Below are experts of layer 5 (counted from 0) of a mixture-of-experts language model. Rows are named router (the router's row for the expert), gate (a neuron's input weights, with its number), up (a neuron's input weights, with its number), down (a neuron's output weights, with its number) and show model dimensions 96-127. Each number is 500 + 25 x the weight over its row's rms, rounded and kept within 0 to 999. Numbers have three digits each.
After each expert's rows: a language model's description of what the expert responds to; "raises" lists some tokens whose logits its average output raises strongly, later layers aside. This comes from a sample of Wikipedia text that the model never trained on.

# expert 21
router:475497495493446504449544526507493484538465499524569522497517520477505533484526490498506500446494
gate0:524509508522508511503533521504549474512468505532526495486469460498464552538487528502538507482470
up0:480508463519493495455484517500464510458461520522453491499486533508506536466503507524506488529516
down0:519529459491522546479492476527516504518496516498534513509511489515546516499532502526491479499479
gate1:427483507501483463517492467489458484495482502475516484470512498504490529517564492509517487499468
up1:449487496532449557484533477506515473456491497485521483467494499470508531505521492522518424476492
down1:495534523520511508507455471530511467523489490487534502506541500488494475516498487513520535503519
gate2:519532522532475495512515481506513487508516582488517502486509525513508517487515502495508547477492
up2:530519480503479507502498526522537465475489523520468462482504551530522508530492477476519512512496
down2:513479505491511574538471466518539529515510482495491492538491457451502493523502523489453495489540
gate3:472499516506449501507528466513535484489517524484485513512494489483534552518493531481470474489562
up3:466505523516523516523547503461482484491493503476525504471520548490511510522500490524506452500522
down3:480503474480496509474480508487492501493500464504470550492492496520477479566472516465482528494540
gate4:496471518519541485489527482507532516511507490476521482484543468522528489520468510501514522507489
up4:505443524499493509556462518518544464546473483463516536498490429483507498471510513487472465503468
down4:480526504527514500514498486497464473481477490491492532496529530466501483508524500521528513510479
gate5:485460495503493512520540492523446505454517508473567489481453469514505526485442457498478561459497
up5:503496530526525519498503535444524569476488454487495506509494497516505528484495484497502508503489
down5:474532493502464469497517514519506532497546493507503502486481481489564525468525468431497501479491
gate6:470526491517507478493489480475493540499532487476546498509517515461515526538538447509471507454508
up6:508475490525496489448506480512486509485468499480490530528515517506465470483496452477533548516522
down6:512514493485521522533510483516515513489496492517497437497497476463456502488520504496511503491508
gate7:505521488503513528511523470505471516504519466496563516537486491536540514512483466546492494480504
up7:444489504522513527468498485519467533488537535457569518527507484489492510478528479525492494518516
down7:518514513497466494481500512519471496465517502467477506493475516446506511504469547524508486497471
gate8:506465491511491527484508528472457468476501462509534536489497489512517487520466484556520510479490
up8:507481482465498481485474525496465539530461464532500503477479518464544493493575468529484485489476
down8:506533513516529553525474531500532524543495535488502510455498538496451469522500488481423525518530
Description: Mid-word pieces. Interior fragments of longer common words, usually Latinate, such as qu, ost in hemostats, por in contemporary, sion in passionate.
raises: "actions ", "Govern", "ments "

# expert 18
router:525495478485532482514504507471517502527502521479544482505528473465483538455493523501508486443502
gate0:511511493509505517501492513493547455513524518511520487515535475491516527492463521497469504475474
up0:495484513501465502554491449513469513509511496491499536504497528512513465454503526467536503522487
down0:458507504504439482549486521440527465464502524513509520486516515543476522462474497467505535498500
gate1:541493478521445491497502477502553477543520523493492483499551513503537486504481525532510508458512
up1:499483556485494480541484497537519551484506503437494548512412493506503516519534464448529508501478
down1:465527457496503461504515541510481550531454457494462509483531496491516528478455485496508495463480
gate2:462490520535485505517458467519516523528504512482543502499546533510441532481494474520509452506480
up2:487500492536511493460518497562501495512517528503455522471467486501487498529544549492492478488502
down2:490484480509509496482506477518508519485516497448526478506529468508495478514513502471516518494533
gate3:471496494525487449480496477490487494529534487485513481508557515507523533488546501546507462482527
up3:477474513511497558480515472527507452511493536542499492508498495496531518482525470514500504487499
down3:513512544467502479530499522483486479507499477522513486475524513474470518529507476467514498502496
gate4:462489491489499524475483485541522542521495481475559479507516500463518518540485496516531524495509
up4:463519460489529518497525514495512502514491514484472504495521537533515453453518506480492502531458
down4:500477544506527515523487559525506565511501456515499493512499475504517486525483474508495484508522
gate5:495471504479502492460490468551466499502458486507522498491495534520532529496522528505504476479474
up5:503478545512473485465526518492550531529524479495449512504476541467530502495504485521477501499486
down5:497517512497473507486495526529482503495485519560520486502497487501510487485489447508552508450528
gate6:520501467448514453516488507474492493490493536486490529472526508498506478496564498487521551485488
up6:501445489464472525456513517481546507502501486475477492502498498479483490480479490487502510538474
down6:508507484517523503496566492519493539491508456464523522511491481469480479512521539459503475538462
gate7:508467488477467489545477533484579461531489494483536512534519490507492500509473509511526497507537
up7:513518487487501499476452489476464503519493494514504529473478504524469518505515491507522492468460
down7:523498511533407466517484459545549481435541479483461507495480497499498502522467505504562503511505
gate8:506498482511510509504520529464494503474503519499529552521450498509495471517528464524511497544526
up8:513461511536549480451546486479500491488515483498500501518478522487487521502546508526544487464517
down8:512476503493447462504518532552520483514530498533508483485478472468501443478499494496465518512515
Description: Word-initial stem pieces. First lowercase piece of a split content word after an article or conjunction, e.g. ep(idermal), tis(sue), sym(metric), con(cepts).
raises: "its ", "it", "ted ", "ath ", "ions ", "ing "

# expert 8
router:491486486508510517486493535496481490497490513488527511507516514504506526492514518478483494530576
gate0:432483519514464522510501446515495482463484496503578486487530509525501535519499502479469509471522
up0:546496521474495489518487545450491528488546523501475454492509482500483497496517530469519454520491
down0:490461458512525535479443506524521513489482520473503504485505536509496516480466463538486527528539
gate1:490475511545480510510486474515476515483467501499517496498528487503488491435566527489519485545524
up1:469521488511466538514476462491522528496501517493499464451484481522491459461506517458508507537552
down1:538470471545552495490521480502464481515515493482513461508476471524474497475527537501501471520497
gate2:485474500505513492543490517471472473486484518446533498497497511484501463470509508470520554501550
up2:478506499531513487489517499504476508472495488459459478510479476509495460488488504513523555482545
down2:514505531511526534484509509535511496523535505532494506481498488437503512539481486450558490502506
gate3:504475498505503568506497498503488499471526501491546489496521495515500515489515506486464471492541
up3:456490513520509515478529470468522541489508508516491490481473458458524553480502496533509522491506
down3:548468546492505491524499471545490522510494468499478531512516492523490500481471525478481488509518
gate4:480527491486500543467454510449504524525487504502538506471473490464508499509552528520495490500485
up4:474514480455500491511496500464509510527529490488534497524479489503511480511494481492497451511467
down4:525518502491515484514525534486500456505481511454469536512495517547490465489526509450497522517501
gate5:535470513496499509499508528482502502500487516534526479499525457446510524473505502499539501479533
up5:506451480522519481512462487493528490470481506507523508499484451524545496509495496554515513506501
down5:518494544493487486513485493497546484501510530467486508488516487466470438514520476484549507517514
gate6:494507470498527475534517491521520507484512555528505452528480480498523493502518515516462493481565
up6:499523504512523498512484498531499504471540511509484508519474461495488509512501536498489526472551
down6:481505526462511518478488503503523504463544477534491502489504491496551512502470509487501487530470
gate7:528500504500473478479531483499474475473533535463540473498505488505482524487483523498516509487539
up7:483516443487483511500499539476439502485496498492482504501528518502519457513560493487473515503439
down7:500437491483525495513492518485538494504477510491457497491458528485523526467462519531510496495489
gate8:495505504492486496488475494509522504501534525460521494483547544471494517485505482518501505562507
up8:496493534512505513472519487482531539518521533477533493488473546519499509496490467472503514497494
down8:495487476485504502478467539458522484488494517476562543514501487505509522511526495488435506549477
Description: Word-final name endings. Final pieces completing names and words before a space, such as -ley, -ton, -ford, -ey, e.g. Salmon, Barack, Richmond, Salt.
raises: "size ", "ands ", "tions ", "5"

# expert 15
router:522471487507493494502518563455481485521464546453521513548500512513507467484499494485516483477539
gate0:522452449518521475504517494456475538501501544519511504499437515492505471517497478493492491486494
up0:515552512477507521494493507530523486498498497511500521476566520520491501506553527500528498500533
down0:449514477475477457469508513519467489577503499496512535486554513451516493502466524499538538496514
gate1:498484471497506521510440506552447473472527571500470536493500492535489497505470478511471468495499
up1:473485466496490541512450525543485450507489572481452510509516532515491502496458470498441464491500
down1:504482492504465514461530500485547531463497416461508487489508475485463518512529505477518498479483
gate2:502528472498493484503551476537546486536498490507496480498537490480535517496484482488517539456490
up2:497515486493514475495522498537517499508503513517462453513477465497501516489537500470486526503462
down2:491527459565533492523510558493544492487545532504442534477531511501486483480519524497507482489525
gate3:542503493524480485471481548514535468488481552526508513509516484512499529558503459485534488461483
up3:472535506524516488492489512524501516494504509455479526518476504514502518509500461511497571480505
down3:503497495458469519540502524479515504466515496566520475480502547477485447542478490478560450504470
gate4:472527535453514528504523483497496539526480528530488544524482475472468448458524491489490458503519
up4:511508514523535506537527494539452529465492522502464546456554475512499484523555526526506499529493
down4:513538510475463489477481495525512485485508494491495483477499517498447477494501534494442488449463
gate5:451489488466487503488536505508512504521503497501498480533470501522537506500465465500496473455521
up5:545482488553489503481531490518493465455519530511508518477535541494483463493537526464505502528481
down5:540504486543509522524498469489494478495563516554523519518466520492508542519486538509533520499516
gate6:525482494485490523495471461514497508474523550525461482485530468508448499471518527519484522493467
up6:522478507495507546471489493527501507486492558508457489504556497477487474502493532566475510495491
down6:456518501500531468545504533505496515483478514504543507506524551475510455521529524520479506520507
gate7:458509512488501511499453457506482515511491517489512499495513520537514457515537536523470489504540
up7:482506526456461508509446487525455500486531486485485505490504482498474523487550463539543504503444
down7:518493472503511553492457511506528470514532512511503473497509485501491501490491491522508511486509
gate8:480467543543517455492513464529498504502442512495511492539491538463540499546482508456503552457519
up8:513556483472533550497479517454513495518505481518445511481499451507475514476536508506471495514485
down8:511541471505534519507491474515479510497512506498516441503474477506503528501468506454510504493486
Description: Year digits. First three digits of years after dashes, commas or parentheses, such as 200 in 2006 or 185 in 1853, plus decimal digits in coordinates.
raises: "0 ", "4 ", "3 ", "1 ", "8 ", "2 "

# expert 17
router:504511484491546476464527533472487521551460532522554549524513503517491488510513498438513485444470
gate0:496517495511501521467478527496483496481475492473543479515497511475495482502513480450489502502503
up0:503482542507517515547471481459517536501503516476524525501497490525427474469528516540525510479477
down0:533511504478503513501492506517493469485497515481540467458498521508530512494472509542516471495542
gate1:530499519503488472493507473501484546505512522500502552488498517526482494530511523514500464510469
up1:521525492490514503535500507516501441465511486524466505478498491502512490473520484506414486518486
down1:520559470519521451489504500536520504476538500492485520513519491508483478479505495535518497548481
gate2:469510490523549494477513448489528513518439540525480491524524514465427510507511498508472487522496
up2:460502509519558501508501444455496483502501505489459506544524510552458471524528476451506475501493
down2:488490501474467489500460487514499509524482477508477491496528463513518516490493473431499543475511
gate3:500481544507522467468467477514509524480475529501541530507488489491515530529493527474519490523484
up3:503484514507483467526536474463469509493485517486434491515467491550520527460492518503446550482494
down3:507496483513493536488474514532513538519503497554505544519464516554476516528458483501480462483546
gate4:470498495508501503492449507472524511503525517501539540513472469523455493489485480481510509459490
up4:475537509486497496522520501560458501504486517500477498489465528471516509526516516503524565482496
down4:505460517509509470500472456477539531537465507527530499554485512523533509531542476493504493544481
gate5:467525473552548501460502499483500502497524518478515479489501494487496527524503490456527503493502
up5:487494510498524550487499495505477467489483500496491459516460480512487553512495503492535472503478
down5:512530514488494492535515498518487487456469507549462539495485509509462485483479522474495508479520
gate6:538464539499556471497520504563513521485505536511525535513479487502514453481555483494515478520497
up6:492554495498500479526524486506491514526490497492499487460496499540516534501493508497509541494463
down6:502492479484492475521507506506516479481506490474495482527450498504500541503492486472492471506526
gate7:479489483483520469508499551485517538533468516486502509517468468482510488502528524498505503491516
up7:518467516540468479486493527476513469518502480553513510497473493484513495448537508524469517461508
down7:500494510521509539482506500496533494488556483470533457465530519480472513489480506510499531485504
gate8:511527488539508489494435518496503539519487566513537492553513501511485491532511465452490522466536
up8:486530516502471480461492552507499537534460535517536519488467506485490475490458471462477495463481
down8:543491481490533503504486492507485516482497464437495498492509466512474538460494492532529482473483
Description: Infobox field labels. Word-final pieces ending a field label or list item before a colon or comma, such as Position, Playing career, Born, location, plus lone score digits.
raises: "(", ", ", "/", ": ", "/ ", "-"

# expert 22
router:462480486485505498485508502481490473546475521496540510534504514489493519467518496489492477462522
gate0:533523488506502520473483485490519492523502540478511526518501511511506483513475473497489477532490
up0:488508500531508476507514574505480511484504459510506475476492517483474504500505504502542474472473
down0:463507525497509469515549529488497492491515531480505522510509508449507540472467498469499515496496
gate1:474503499456463494506495474519478483526497540457531543454526509482471501471518480510524445509530
up1:475541539506439502519514487500519530505486476434524507483546529491503449491513484509530538486480
down1:545527555526491465479518471515475453478541471462503523517514487498503472475498482476568491460520
gate2:465498497453476519487484477509467525491493488492507476484485526526516464492493543507469490464508
up2:488533481481516447469521535476459518523514494496502518486517557505517484455451505519528491463483
down2:514527532499471472544460508527467493451512497468474461501466431488503550487552537470485479496479
gate3:514468494483502549483517542541509459495464474529492489486490509517489473512492471480509503522520
up3:480525488509465451519466473432502545524498534456537515450542517513527508494522519490522474504497
down3:538509524516505504495439496496518485515534506491503536517502519515495485500503550486515521496488
gate4:501469439519513479491495482465507484464495499470530536513538482533477512444467532523518497484547
up4:509516540545492516485547469500527523525494503489506478509537499536526504563508485498444493496531
down4:473492508506508531501568520518521502509520460475508498560521488481523512531484479533499469542467
gate5:468481492483491532503545508487507491555531491471519475491475548526500523504520516510504487494506
up5:497530499492507511530492523489505501477515534525490555514512538533521532440504526479499557549483
down5:517491511472482459521516533448490476525465481463519465491542545560487518513467505493519520492471
gate6:475467482505509512490481511498504506552464518490536527490501493508524485490520492520511454498511
up6:486522463430531530464434496491479499524453469475541500528516471491501516482491497500488446482500
down6:500522458491489495499485476508514503518516483499517537488536528521494482479511484501519478522484
gate7:495555462483509524496526493518496479503487533497510444500517492525519514485515520467547531524515
up7:512541478530487461477498502548459560485507490521514469542568449521532517504522478519514508508507
down7:528505532556512490509512527480478446473515491511470478507452530489500524511532480480533535527500
gate8:504501454469483497464484502457518525497475549533534480491499516505523503522547447520497542468560
up8:449514474492496490467484475484507532523492519507509534460466527531501508482528471541481528495564
down8:494534506482540508447500509493500524527513511484472507503505519513502479471503482513508480466546
Description: Foreign script and endings. Japanese and other UTF-8 byte pieces, plus final vowel endings of foreign names and taxa, e.g. エヴァンゲリオン, Sayısı, -idae, Galliera.
raises: "Peters", "Rang", "Williams"

# expert 4
router:533473483522520521530517505483480480528546520474534532513522561502492507493517535474501470491502
gate0:510497508509528515519529478502525490523506482501507503500520503463509503479485526446461503450489
up0:519494505550477495488493540470447516453490540460523516506491523518512504524536472501520483512505
down0:542487494482495538486453533501473568465458487487501497487525507533480504493500492557478477479465
gate1:526553502491509544501531510446531517450485558521543500482502509500514503481519492532516481485499
up1:500473530467450469469448493521517504505472430525487517513502510506459480530489473468481494503448
down1:478467504465475472479510540515464522527506437465521489514576461492486506507520511534507524489497
gate2:503534497519525485503542540501464480476498507494511507509532543532464496514506510502510526532516
up2:488525477500491480494487481478500459527480500508488493550447525475522514533501492500458468478549
down2:532505506501511517471499510474479494463494502520514504500513521445456468501506470480499517519480
gate3:501489463496531471537485502489498486503515553483535505513538484480503471467523515541449498536486
up3:504520474501527499520468547532519539547547493478516520522506491527547472465482504483480531507451
down3:503536530460489474490501517479470493480507479481573454458480470484491452505474541441462499492533
gate4:494486533480509534523515500521463459503479492475533505504495546496491490494541520523475541516459
up4:511530475485502531556515480524455453493504479429538525520517545519487504499534479522487505523499
down4:516500481508483517479532512505547496494519499481521444516497527525536491534506441524484523526450
gate5:500444507508500526464506458477476508423505507493536496506517507516518500515535537522499490481452
up5:490531424494457486507484553507512517511501494459498497486520517444483518499453492485530538494529
down5:471508439486503472503527500504439477529449486482484509528521504466526504494500540521541485462515
gate6:463491481477504490504460516518476473495471494489523502492532519529514545523513501491546502518521
up6:515468489529490529513557534465491489491465501499478529540504496499483429511477502514505538524486
down6:437501531466548513507519539519523436498522523501553498534548525526481480536484497495513522497492
gate7:529477516496495544478504498492481458542467530488488514471490542479509489468477520526493541512502
up7:551490506490499506440502533502506523515517512461455475547500518495500472461511544501480532502489
down7:504495562546500538498495507490528483509521511517505515501511474467441486485505490552463510514438
gate8:534478438472492476484478514506507482526526488529524495507470520507481547488504528488486468463503
up8:470467514503480512557509488491521491487512509471475490532531499519536479488500514525534481486504
down8:489481514465517497536495476479434558530479471501496514459525512538486532505494509462503508537530
Description: Pronouns and noun heads. Subject pronouns (he, she, it, which, who) and nouns or adjectives after an article, e.g. the latter, a sea journey, the family.
raises: "atr", "Puerto ", "leag"

# expert 20
router:439456525520487473429552492475493498508463502485536517503499511492480497510499506449485492474518
gate0:514525512480445438474521549459492504534530507508525512517493506505522483505484523483486503483484
up0:515516479517519525503570476493469526535522509480484543501472502525483484506513483543493495508476
down0:518486516524547512516475505466464490485511521515517491467520515478515473517549484522496505518538
gate1:471501472518529507511496498495524499493534521493517500500470483561447529466516525518515550484474
up1:467455498504519456522515479490523513491476440531517478476462476533481523523490524523507521470476
down1:505495533510502498483497508476480507456489494524474547490498493478543514534516497495473481510449
gate2:500457456500539459505506480528525474467519488496479478471459488543500543560493511506490527538545
up2:508507498513526520486549510484540508522528504555493517443481525475465540465507521476457481474478
down2:510487486485487510482481494487489505520503496527490504541531498494534509522431462534528502518487
gate3:513480467498507504472514528475508488528546506497501527489444499533471527518501486510501500478522
up3:524559531522518509510541512521523528465467510516465477519556487487555495492490535482494471488473
down3:525534475507460466508511504484449519542477515511488472536492511459516464521524468483535520530493
gate4:475458500520511505449459506496534506468497517485490469500549536490445526482509513479455543515515
up4:530532483516490506552500511500489507479477527533430518523480528484582535516499503497477540505491
down4:495494505560512507493468483468525486488521515472468519451523488461460501505528520514491481510509
gate5:517446524542497482486451455516493523514490471471485459483509488520524533470461512529515530493522
up5:493485454456548542500536522503483481482468507539492564521519521459490482473526457472476488462459
down5:498507516481460500523445485519494528532527514450524505498503530524524500509454514496496504444519
gate6:505472493515492497495485468519458507488495483467541499533547495521503520448502507485481538480549
up6:492506506533524514456482498490525524485502463519490457524522515512497507478496496521463533474510
down6:518470481539485486488507536525521492491563523520456514472502515507521557530496515530535546511483
gate7:522484518441488461502499506547484467481510528465484486526508492490492520518475491510525511504552
up7:537517481504528489452489461536466446482463513470519497518513492502507497507497486518534485482519
down7:491502477537487506479481502490496470574517500506482502512506539503479491432530517488509471492498
gate8:521451488521554467452504524481496487523516513500477476510488486480483552501524501552525521514539
up8:503481445512522480491528533542543500511463497497513496468510518513523513500485537505510527486520
down8:499518499503511488493493520536484522511496525531601517545527494509517473501512557513493462502490
Description: Line breaks and headings. Newlines, blank lines, heading markers == and table separator rows, especially ending list items in sports rosters and section ends.
raises: "- ", "ail ", "Las ", "Final"

# expert 13
router:500460485515522483473531509476489483515532534475547536524531528493485509501531530462515457493490
gate0:474527497507483493472476526514504491477480507487568442503523530503478510490568519509487485532519
up0:445470478515493492468487471501545472473473528545516465483520494483519510526495460520491468528518
down0:501517517504547507530487470512500493518511481529471525451476533510497518516495494559544489438502
gate1:463444534491512529519494533477500494524484507562513536541530525524504500503506515532487492518545
up1:479526468516499535476510501485521461508505496495512479469472491458540496483493505511492495468516
down1:481505507521528485500461503471512495539545515487527447494518511512495517525456508473462476541494
gate2:489484519490526484487494542505497514508530486501564459525516447506486484499521479523513481534438
up2:510502529495504507455495499473530475524480492515490483529489473520501511504525522484479445533439
down2:490514556458460537514522497500528497496537528529501522515483478472536463556501517533469496494517
gate3:497513522515523511512491502487501469461463470459506536549556499541513486483509532478486524507526
up3:527484487484453466499513488481510523517546536539468465506451473467492513499510520488520498515454
down3:518527495489487530520478493472513520512563472467490501519469482501509500503450483491483475469472
gate4:483501503512493522497499521498486462467486501494515515479516505466472470473492493499482457477520
up4:508479532503542496495511469495491475502524465508479479533467436455515513519481497508496509511507
down4:529520500549472534507496468485508489505498454479487482542500528509489460525513500516479474524519
gate5:541488506493496525482496482483500556464445504483546492498482504501484516520524503496518516503477
up5:507514493502498478490511452484482507520538556466502455523485505516458496513540486509472501533501
down5:515512467535490511478533512483518495506497529473540510512482538514501442498483527465472532477472
gate6:488428465508515487484493503524458513466470494505520496493535504475474483533500504502508490481496
up6:522512449498479479500529465540539482484564482467530496524511474478472508471469525491519516503481
down6:484493512466464475490481503488518507472498506478532479530497480516454478502465521533521484476509
gate7:497483514505489547468499523487504511501468474501516527544524522530504484507530538490542495498469
up7:499488513502463479503556478471522516504519476483473461440529484499501517504495485525497476477530
down7:501507495481515468496503461469500520523549500515415496498499518527483531496480512488503515546465
gate8:484478518485482549435437526493475508492505512501504513493513506490484466541521572487523495501546
up8:466515525523476539470480522456474535544522483473484513504519536450514509516513532495511525477487
down8:521470533510514492478551488534470481463516463525509479448448474482489470465509501499497538509490
Description: Clause and section openers. Sentence-initial prepositions and connectives like During, After, In, heading words like See also, plus and, but, table pipes, and Act in law names.
raises: "example", "others", "example ", "ways", "acy", "ards"

# expert 14
router:499490485503535484495487502466470511497519525445496496502531514438475534469522515502505480485505
gate0:514524527480503489494475491481500500492515548488481490482522532481515514469494524527513484503490
up0:557504474500473498510501475517516474501517503520478532475536465519536460526520489507523547526472
down0:512516506523487504481488463423478506474517516511502451494506547482480511506522523479507494496491
gate1:524502522484484534485476475496529456456481496474485520487492500521482501520467522481486470494499
up1:490419485507541439495504487462504478479520529522519500517520499510470456465509518491483520522507
down1:529501482478449541514499488535493472483507504519496487563480508496511469457515533492486512465501
gate2:490483467505540481504474490505498475508473534443488517514509530508528517544433502484489541531480
up2:515516542505529494547507508502508481473467490556475487486463463454484461483523494481476517481489
down2:541538488450478491510512483494454558500511464543478476486470473480479475490526515483515496446503
gate3:509537543500511517515460468501511510538483479487480507510499488523531506433491513482487470494471
up3:486499482533462478486485521506507552477492447481502475517542498519515540502479523502515513436539
down3:523480532486488521477475518535483509507475462534478428500487509538549505470491465471539482509469
gate4:502474492508484501549429514504490528521477507507484502472543535507497508502504523515463568488492
up4:489486546488564487478549502437530466459472502484480542490549517528498497526479502512535514518504
down4:518509494522503472493482483514499519495502541500565547454463534451499504498532462542479523492513
gate5:491487505500517510503469511472508535539499502524516519488527526501507514524496495481515497511518
up5:481468512505516526466498528535486538515510509501534452507596498459497485486495512498485542534485
down5:453475507541488521478547508517453476456507521498533530461534519477512510485535469494503488517509
gate6:506488539498486498498527483470452506504485471508470492514504504489516483542513523475487498515469
up6:497565488508492528528507473487509509503497523494516471505530527502502482475528597529491519526520
down6:537428508481490519456497521512498476502505526526482495512525474494516507547502463475513484494539
gate7:488484520489499468526512486485532474519512457500469518478471513482518498481488499489531481502462
up7:510482488520515533525549506483486549470508504511543506507506502491499464456489469488484516527472
down7:488506524500455496507492490479524500470506560495493504512536480488485526486460526518488456443496
gate8:457476487522476511489484512510500504536494476453478502510475500474463478452532523545523521489439
up8:513539513486569486528529477512547520459464515539513489465483538490531510477476520516484506478508
down8:514497490546460488503516494488437503514528459437488480531516456487436471492516492486520527519481
Description: Articles and possessives. Determiners the, a, an and possessives his, her, their, its starting noun phrases, as in at the 2020 census.
raises: "purpose ", "final ", "whole ", "earliest ", "title ", "majority "

# expert 0
router:450466487519515464509517507482482481520506532457535540527514517493491500479523528456506457487517
gate0:476511513495482532510479498500529512521518511439527498490486533518480491589480513465512484534516
up0:546467505506510514474501514514529502472522485554447527509525489477500539438483541509494521500519
down0:490475539493476465503446522569537524485498500468490480486513464490482468463481474470506504476457
gate1:460511498480510449491535494478472501464467513494539478464491512491541552507492531486492479489519
up1:553482535510498486535474524492483518474527528482483524496500497528523500523492520457512482476499
down1:519490532452526500490487499512509496494540519496493532482529489489533463430487544498463490503542
gate2:496504486506563490418531478514487507458520531485538523509479529473509526474497496487455498499495
up2:524475520534495519476516471529505468484463543469503533537494487501502509492506493457500474502485
down2:514493480486488520566508549444444473468488490550496502520521504480504485466511520476538504529452
gate3:532510514471488529511500506540540503473488531476534498526477510492487514524528533528538500506484
up3:493474496518521478500484446494460514489513520509500513515526499482504538488458436520510531492527
down3:526497541457511522433449498502483474508477467514520525472499456548504505480499476526477492516493
gate4:506513555503539477471475478471512498517514522543550532459527515485479466531509488485525464524521
up4:520505506524496497503522533519487503461511461490511504389488483482525504478504504505495538486508
down4:495454489473513498503525490491437511517474513488503467482503518477539478504525499457551513486428
gate5:511478504542505493468501480462551526504503513478512508483502552534488516482499526483517477493480
up5:502527489496479511486470470445523494488510532478533530501477549541491526452550536483478466502498
down5:510533458537462493528506486499551490491525528465484530531531561489504480500529469527531521490498
gate6:462451479510486526501510523511507497429505569520545537543464508535503508505531524492524504515467
up6:496524512498539507519524514497457465533493500495557517510487523463477534498433465509474575519512
down6:499528518485528523474468531490455494497517510454494504505478520518561513471487501545545494486497
gate7:539505504494479496454465480538521533505481464469511531503522511480492470506511510488538459526512
up7:511494485520492487510503468493470465468524481467543494503504491530517501495478497494497472481489
down7:531499490496453484477535497489538535508495498470485479497486486487514467502500494512519495517474
gate8:549482513481548502501466482508511470497503562506507548545487534495469452484496514525518507525491
up8:558472504481529521517515488529518488537497530513492556498462506517479446492481545537500482491523
down8:524481524510525443478483545510529485409504519523522550486476511514510503532467467496511479504493
Description: Prepositions and clause-enders. Prepositions like of, in, from, during, between, plus sentence-final periods, closing quotes/parentheses and table pipes ending cells.
raises: "a ", "tics", "to "

# expert 1
router:494488485501540523502495501468477505526555513459522516512502495528529478502505510467543480478543
gate0:545519496486460529526513497475488499517494520491551480429511493499503474513520526461492517554542
up0:504510507537529463520472505489468523460499516487513485523481506467485524477498504494473538552523
down0:513473518474521553512504482474474512513493517522543502483520485485503506452516468495481498528463
gate1:508498511494532493503480465509479514521481495504505497510518484521493524499515485480513463454491
up1:493453493476494501461541522487505479515495518532472500503461467494488460500514525513501534529515
down1:457463485520493497510504523459494491517493501502545489499508467499522517504484533481493483526475
gate2:505470496471500482499475465476523508530507479450516514526523458546468453488502491497487473504487
up2:495487466493499525472514483461497484536539498465487504481483493504456498482514464493494515472557
down2:509503475517484513509556528525512507463503483497509527476530515470513515488483535512498515457524
gate3:527506516452477499527527522477478526543542496495512542496502506476531463503542458492510504501496
up3:469463511520525472484484456493480470515439481526502481491504497527508546539491495523509495494509
down3:485545553519494524500482511541477514495515502475551558501465470519533482524477496479518501481537
gate4:487533507517515500542500487472477504444485522504526499492534545539533504476491509469519499482533
up4:463565513495504512516507500468455486458512511491495453496513522526506519470512498462474474481544
down4:489456497473482488491511476536468508498496514451501481441502492503498479504475459468484493492491
gate5:476511468508517499538504488463508573528497521494517523507504519479529479486509513506505468517508
up5:511509497492492504457505500519480474503506493496487489504492508495512552523500501503512501456528
down5:517430481531490509491541499491474509509488506480517514493485522537518449470510498484508491481488
gate6:486495494521513520459489552470473518500495511520516489494520476492479478502548510509550483508487
up6:474465500506519543490477529482454467525509493543491536471487474501480508547499527518486500507529
down6:511466496505521554491482461539488526507514455492537518476489482501481538489475479496521485489488
gate7:449490517492499498532485492465507509507480523490548495489510530478503511496498501475509521510498
up7:496525505476460554477509521487475522509474488526454486538475481449480509538458450493482517504489
down7:488519511527450493516500486492489457464485508523503444525534494533465474514514507483505502473492
gate8:483522484477525515445504481488500526556468479509512554474509491539490489506532535490505491537506
up8:495495479525538478527506464538437501487488566495467487515480493469547498533502517518441522523449
down8:550483452472472511493497483489553513518532514478474493429481469482534502484545514466488503505518
Description: Organization and competition nouns. Head nouns of named leagues, teams, universities and bodies, often after a proper adjective, such as Super League, NCAA Division, World Cup.
raises: "and ", "(", "by ", "(\"", "for "